Experts of a small language model.
Size: 8 layers, width 192, vocabulary 8192, 8.59M parameters.
Experts: 32 experts in each of 4 layers, 64 SwiGLU neurons an expert, a shared expert of 128 neurons.
Below are experts of layer 2 (counted from 0) of a mixture-of-experts language model. Rows are named router (the router's row for the expert), gate (a neuron's input weights, with its number), up (a neuron's input weights, with its number), down (a neuron's output weights, with its number) and show model dimensions 0-191. Each number is 500 + 25 x the weight over its row's rms, rounded and kept within 0 to 999. Numbers have three digits each.
Before each expert's rows: "raises" lists some tokens whose logits its average output raises strongly, later layers aside. This comes from a sample of Wikipedia text that the model never trained on.

# expert 28
raises: "s", " loss", "d"
router:540426471495527521519518509464510504515497489515523501499527494495505517501512478512479502537513494457513527550492486466535505507508467424462510476466512501478493525486509535491464511483521477477454484476545451455518467469542484503496516464509495521484481483528478512486509471525499456512510470541492523481504507496537511504500510508529494526479513493465494498482541508446467479440500523468470495478491525504476512565478501458450489510516499529494496524522563494552509509513501476482491535489479468503499499460503502493474497481517527485489505449442502514507491482486474512501
gate1:520502485512514500477534520504526478457521447555510491456484525463481511500507483471539520503586465485514528501523489490477470509467495469516499445498525504480511532453473475496491498485488491515524512537524453531474469492497534453470539494455494520504471523458478481480491501516487545452492474496491501488520510517509486500513502519525495480479500521560494502497517521494499500484520472513477485508509505510478496547505523535533458533518521499499523557523504542534471521516469504436499445470519470497508522480502494517470517535490541534526504520484510528535502522496516507509
up1:489471493486477489470479448468512485504515489489512461494536473495484504500501495499475492490455517471496483509520468512477500504497492540512511515492514501491487508451513513437482470514497535496506546474475459491481537500485497526517492466519564517502526452497521519527518505483433523492485502500518502500500433497502536493484521497450459487528498475528504489536496476455476510484473507573514524480476526496462503529499509508490497446513492490489498475500463521445521522468487517511499474483503544547480451516508539530488504524444499507505541482512463448514490476527508504463
down1:540486472515535540489524521498496557560511513499497492499499463531514537515516468484498476475516455504561548477482517486527502490477503466513480482497460523481514498495548474518514503505512548496478483501537430488528494500513543481466477518481482551483471487523485511512524505472547498501490523532486515464449499512509514488503501506480560518473495502507456510531495483511484506490479500512517532518493482519499493536478495492464512478510540516495539514539513532512489486503476485520528506564509500523518510557466442489455511486507452496522495553472490475491497478491474522515

# expert 29
raises: " but", " including", " which", " although", " who", " where"
router:491487508510483510459474478508503495480513530501454508482472480515517484529499507507567508465484548489520525531468490536510511494480509504529497484482444458518488456498451495518506504507462517462449503488527472484483440515507508499495489512487534460551484453527502469496530524516504505510513490496517482489544481468479496542519517532490479464518508468490511496496535541520503464518528517502466493456557538473501495469520545458514487514487502502503481485468499508511532497491521449532473518486483480442523476532537503486535504549473521515478501460494483475526522518486458518479
gate1:524473505473488466512543484471503485470497485511502519527519480524503489509464475502493500488456547513501485507518484494508497519451508493514497525481448471469487497506512512552513541478524527519539485493486492486491489522478521509502503540478442459501500487505495520481496452509466455495535468512481533481441516488480489475531503448471575504504516482497509480543488537491465505486435485536504468547516513486510508471521533514532474488523492525529487500530548501502520470483495478483468501529502513463511486488449484549541489501484469464530513513511557487471528502496529479515
up1:489523548545511493452495539505536485539468481497506502462511513484498535476500502499457483511507450497467503466509495509492501524551498533516498496468535521502490490527488477484507464543468443502504504524516520510467523505505526487487516458528546524530526517525496491531479515511506516512457502538533464512503533478554529471500523540502458530472501494490512520432522460481511490517533506497484534486470532509464502515503470497516509507487474452495519506478453509468516477509441494521538527457501496536522504485527503474504484465516517515506503477476448534498477502498449499468
down1:484512503504459518471531453523507512487522504506523516508518488500518477492497517540499496474507524469498525485517462524497509488523468513500464456481494529472509521482479496498487504581550534499524485506497481497520558551518454452492468503531494500499546478514474533525515525456448541517502494492512506510485505547537511428480460528475521471542540458472529480534478509542484505499507515497460475504505516514475475525466467471477519486479499523518466547492529486522528496504512472456510490526506520482492506545533499480496496499504502505512468454520505490505500469542500513513

# expert 31
raises: " They", " This", " Their", " It", " These", " His"
router:483512495508502482513469506504532478521487488511449509490495488535500489494518523481451495547541492542461494478449532482510516479470489476502506475491524500517538540496481515562483501495502479503464496503489488508535472499504498517524519502487464520532483507496535524530504479524430480534481497494505516477528531497520504495489529484512518529506501475509548465477494490501478515515551523473480504496469541499530553471526503491541511461539592516461503503438493508496500486487448495501503525524515508540446500492506513555538512508515530501500499512461453533485486470476506505495
gate1:483525478506539502467473495567491473507514496525553480509506465460498524443472486500505525475487487471506494503543485521497476499506496479520529496473473529526482479464494447498507482533454498474505473498485506527496506499518518493491523482500548474517474466488469478506499500500463530495481506513475516501510478470545500495465490500488493476502506513489519504487528521519472527493515536557494517481484531491486495495463472508435540508480480530493568482530469468520524464468472538485486507458535540521473481500511472477446447517518466509514510492529483512504480537513563459505
up1:482469511504462509502535492423527484510513494478457443496487503500483511496483501463532485503528495523494532496462511496483515489534477477517496518509503532517503541449483504526485496526499477513472472512506512482489532488481477488516510528554473508485532483479538507546510499458484489481497510504468491468486503527516493549498486496525483493481526435477495502497449461521512522472501577474487514487481472511526503492463539478548460505533508493518489484467505524474521540527483539514477492506450450459517489538489502513519471509508529515492505501487502447472439497492516534526
down1:462473503528457486476489499500469469491475514499523495518479537490520466476504513516459524483514482536491490538485440478471526510516558530514536493498467501477494486483456513470492487506496503509472534505470505455451510456532508494489525544489510460473505466517475486568502499494503482484533514502478456521477471517508563484499508500469503493526485485508527525491483507510516472504534537489473491486476498556502491521491471473509532513476505492512511511465483527485467483552502526474526467484502529471496495489545537494498465520498538508514520527507523494561516586506507508517

# expert 26
raises: "-", "=", "d", "ified", "ish", "–"
router:511508489498463547508457533480520477469543547519497495483506509530518513485469511522505536517523496492498528511508492532498499543517484500531535462513502507484543493496519473461508499485475527473517502488555510506479472513455487535499504527534525523488460528505470485497528538482524514555522492471506481499462473492524542532476488479523538482493481457519478542502463435528505489531497501511542461479458452535505527484511504502514469498487456515542512453498487507477493515496522511515548525489510507556510459472488489469487486492467458500499462500483515510515518538479454512522
gate0:516501475508509458456506510473515499504531519513522515469547493415518501494502444512480508491515495518498501523487451491453458553545489540518516492520530462482490552487425500499506497497505498475527534514546516509484467505485485471489506503406484527490492514524492492515515511487513518480436486449493441515497466511479485491499488504493521503504505499501511483503503481513513476483544499492467474499501554512462502560496495500501481483529495525531501466518480511473505482492522480517511504539527551493512496468493470497515494467493504476548513482507474520478480528494518501507
up0:501469507510498569490506522483523461492504545485515488534464532522495485515514466504482537488519489471495501504469521478504547500511477506466504495474472488465498477430527514520538470486484509492521486533469495455486484494508531520519453503481479484516506511541497527541495465492518495488545501500504510530484538496495481521529465507506473472494485515492476466482501508487538543489507491513501488547492473458504507504505501511521472526474500522531496474504477496545516505508491516520520492499464503469493466504538510523521560530484529509487526570413446501490517489527436535506
down0:478506501471516555473527533515508483501512523555512495514531509480524518497481473491542519472478545445484483507434513496487507522501532477495509480498461474451499496472486482524563481490503511484499511506500477484474495486523443528550473510502468502528490506477460524541527479483509527492452490498472496496481494492517496532501535536455506503544470515562507496494484534524505468526524476470495468505484460520535509470505518482506480538546487536519490460487512497543471519493498515515511508536527528511498496479552475474462502501486485519536501507468524531544481508494517504545

# expert 13
raises: "it", " =", " |", "at"
router:438469536520508543464513517503508513479533453484496507513516527506507552497529490492485514499522513491495496539449463476473456509485540488515496536504462460487468493484487539484520516468493495542504497486524513499473516509471512490489489472465503536501502489521468510481526503502546487526534490514512524494542509540501499516528512502491541499491524549508471513468524468530527484477504472495501505521507485512509526512476421490527504500563520482527471511507505531473465526472451546472484501558547527497455493497518496494507498466510480526477494493559493508548472470485475514507
gate1:490500509503474470491521531515498476503453525507522446518495524549494526513480560468472504501483502515503459514475461512506483498527467534487494508480486468492473457524501500484500511498521525506483521475509512460474486499476496477499484486500501466524489476461499514502489460486506521503544544525474494521511512473497485544529492527484536493501505505490493521479466535447448457478487467480514516497558471462500497502478548493578527507453447511506498479556497518490509475503479493459507480515539483479521481491458508507526517468449477479510517499482514505435511446482487509508
up1:474492522520530500469520525481530519472480489484524502508503474519472532474474531503475566481502508540522508509517456527508454490505472526523436505502461491540539499528497517504511519488496482516469512540553494494501438506513496515531501513531523465505463458484502514524469485502467474519550513482501511512518495510480473487483528504538528489450533491480500497552468546535510484514514499500525475510561442476498521554450478498506535501463498477519512509488487528526523510490500548494484504511497478516507500501503541520485520474486513480475444505464526450487503488495529500487
down1:492482511433501544518494514489517492477494501479473496487546516484519527487495486520514494508494484481521490512501477464502495518496488484540499489555488503516511475557463530508477491484468514508488544513502499511498496527513506479496497504510542458490516434470510486529537464483474502441556485475500476507456489494505481490529512513469510435490509508569486501520493505484494507462530493511484524511496492537510498538532510498485464483482497523483510465520518506440497487469485467508458505532436505495523484560475507517540470540495491511461482454515494485491486548546461525496

# expert 20
raises: " the", "h", "ls", "l", "st", "ho"
router:465547482530524528483512489531513497544457494516504488486525495512542485476467491545514488524503502473506527528548510495500522478534497507513533484485465501439482463518470507538517531477503481501498502551478511494507475498486487530511506441506473476475510525533521510530470503483522498507521499473512409457495488499472486470510530496498488503479494494551486486503481536451484502548483522491505495523491474518480536533483480522514555476551523508513470529510481453528529494512490520477503483530510463496498517518545544497477516526508524556534502506541491506508487530507535527503
gate0:461541457483509511489507531468471469496484465486511513492513513486535520520478480471472531509502499473502519562497495494541520538516464468516489481458454531455444551524503482532519527531494491504503507505483552512488490504510506484522469493446486446470502508489487494545466517496512452508517471511465528498494541502494488503529500526485498450495492521496515505520516520476504445514492496499514494508467515503492469514535501519493520541472540548494488507465477486479477537489535474464507481467521459500487525503483488490476451552559490505497443466523498493529509509484484500506
up0:458463508523553502512493499486488486495501500527482485481476522495476500504561485525494536485503508487489499500518481457498480509515523477469495484487474533526457511456492482516501541519478504485467511510473519485492502506540503506473485461482524446492494475495556526519485510437475503491481482491508520550504489509506439486551514532463484524522505524521469500469518533465511466500513472544509500496478487528507497492521477505466531501440562501483483479519503494476470491460528531456493549490515488544493530537444521473449526494498523484493469535503475474490492464513513539496
down0:493509520558459516482517507477484459468503529500481475480482492508501470486452487492491472496508489512504480478482501497506526525460488495512532470492464492493485480459517510485558540539529455482498532496503483449518442497510508511492497457528481497489519492525548505495479511476485500492496509503473491447548513493507521529515502518524529453484499510468507519505498511444520509532540510488524508517505518466518486516510559461476497505490495534441433504461454487498499577483518530487502504459501527525503533506486462480499528551481505501501483473491531518509469486509466515464

# expert 30
raises: ",", " (", ";"
router:538503529464513497475503504491541487485454471524535466502475492504536475506532491514538472446529491494486552475475518517456487553493493467446482466533488507546492514501539462517485474518534500496499502533505495539500465524491480472517523501522466535528547506534469520521475479455516525485501513498492492541486514554498506530505509477472449492462522526495466484504501543489535472493486476499452470533524483529532509475568495502520503476497500489459464496500464522479517497511500490528523522508509522486474486483501539499463518479499501500519544515485522492459497524473502532507
gate1:502527498521519497483561522460521480444538441489514460512498506482471543525507472451508434473505499518452523468523545493528506518475467493522522540465487478474492495509480479476538520518532470516473483536517495500498472498503467497504514491535463507507501522488519509462450497523487477515496469504544484510483460461529496513522498507519535476516485478465514506542477501512511462486509476507466523524500493492529467526492462479498506491495543530502568507529513480478465473522496462473512534540498488477499476512521512485527493550507507534480512479513499525483476532489529466479
up1:456512477457526512501497511515479498519493529501512471527470505485471525498529499515490525500515494490471464494510568506522458516497500497493493433472500499475495508536513487497480520518485520531489488481508469522528512514496470528517454559503483473527494451537489470515526523501493491473525503471465486540519521541478487505493470541519509503522503528491492510510521559473490507509553519498467501482494459495473515496471491509506526502476480522529448481447490453530500487445499480502523449526503465552482473500481542544505546497530494487471468513509543470517502455516465481510
down1:526517452533477504482494527510475564485459507498545453489480477547528500499507462510477460530516513496531472490500524483489463498519523480484489467453506439472494514502515513491499537477532530538533487507511490465521547518484480490488515490507471505423516541523512497477510465487488517507491507519530487488490517509511509497517488470503467491498504473532466534493522511512541461482505482535529464506502545465520478482512558507461497520502500482504488493490457461497488481514480545477509475505516463475511489469491494516551466512522486503517520550513462508526488460479468452497

# expert 7
raises: "\n", "\n\n", "  ", " Succeeded", " 10", " 12"
router:506479484493564473491576515552508484488479423511502508494542524485484502493551538526485494495479482515531508500518530539528469472472469501496486521523483502528471520449484507517519515455486471483488490489550517496490488491457523473498528463446513506487478548487467456496474503501505499550505493493474495545498497518516501484511532500538464502500487509494536567482482466514500519504509467533508530513523510497516526461482472494485507500534436511485513463465472507485501488485533536497482488507485471516521485508502523494495499489503484466462512470465473486513521459519529527492
gate2:497487496528509493529487476481509491487569484522508443470526439521503486495485514547483503472524497508503523525534494507499468560492481527477552491540526464522451466498530520493490481477483528480474488495478466529454517527469458512512508502481501484494516464508553464491504529474513460491552540485480539496513512511559448523497494500480531495498500502497536487493517487482479528506467507523472500490533466494509519530523510507508504525502520483497516494519524534520518491464497512481479498532515506503506490525546513501536514584504494499535501517485547488463490515555512492473
up2:507525513488468498437525464541505479478479510474504479519495504544485529514495498498505491511463505498474528526468469543494536510556487465514481495522509492524494497452491498509503524461514482515536540497476516477554454508489500532507465496478429481424482509519522521516516455482488517527516451473527504508443553494535541506472492537500488482528486513497510510480519513463471508487536524512534464500513495485495468511455500498524520516471482484495489504487471496510492496519502517505451524472508510536484500532498487561522504469491524533509525475498489545496499501468450496503
down2:476445467502507499496497497526515488494510502549456535537519494476472488499484479530538486510544515479523535512512489516494492503557494485469484498548554513477496514506519454510538520523475490463471540499536499505498498505453479471509468471493498488512489512474503495527528516515479462482478506542482503492494525483546491495487425520503461447508516523528512525518537488507475501494531512527458468467535473498489543453543484494507464510484500500506523517467493540507554500468495494479490540532505471561457542508527511508477487514496475490511482515463482486496536530507505478515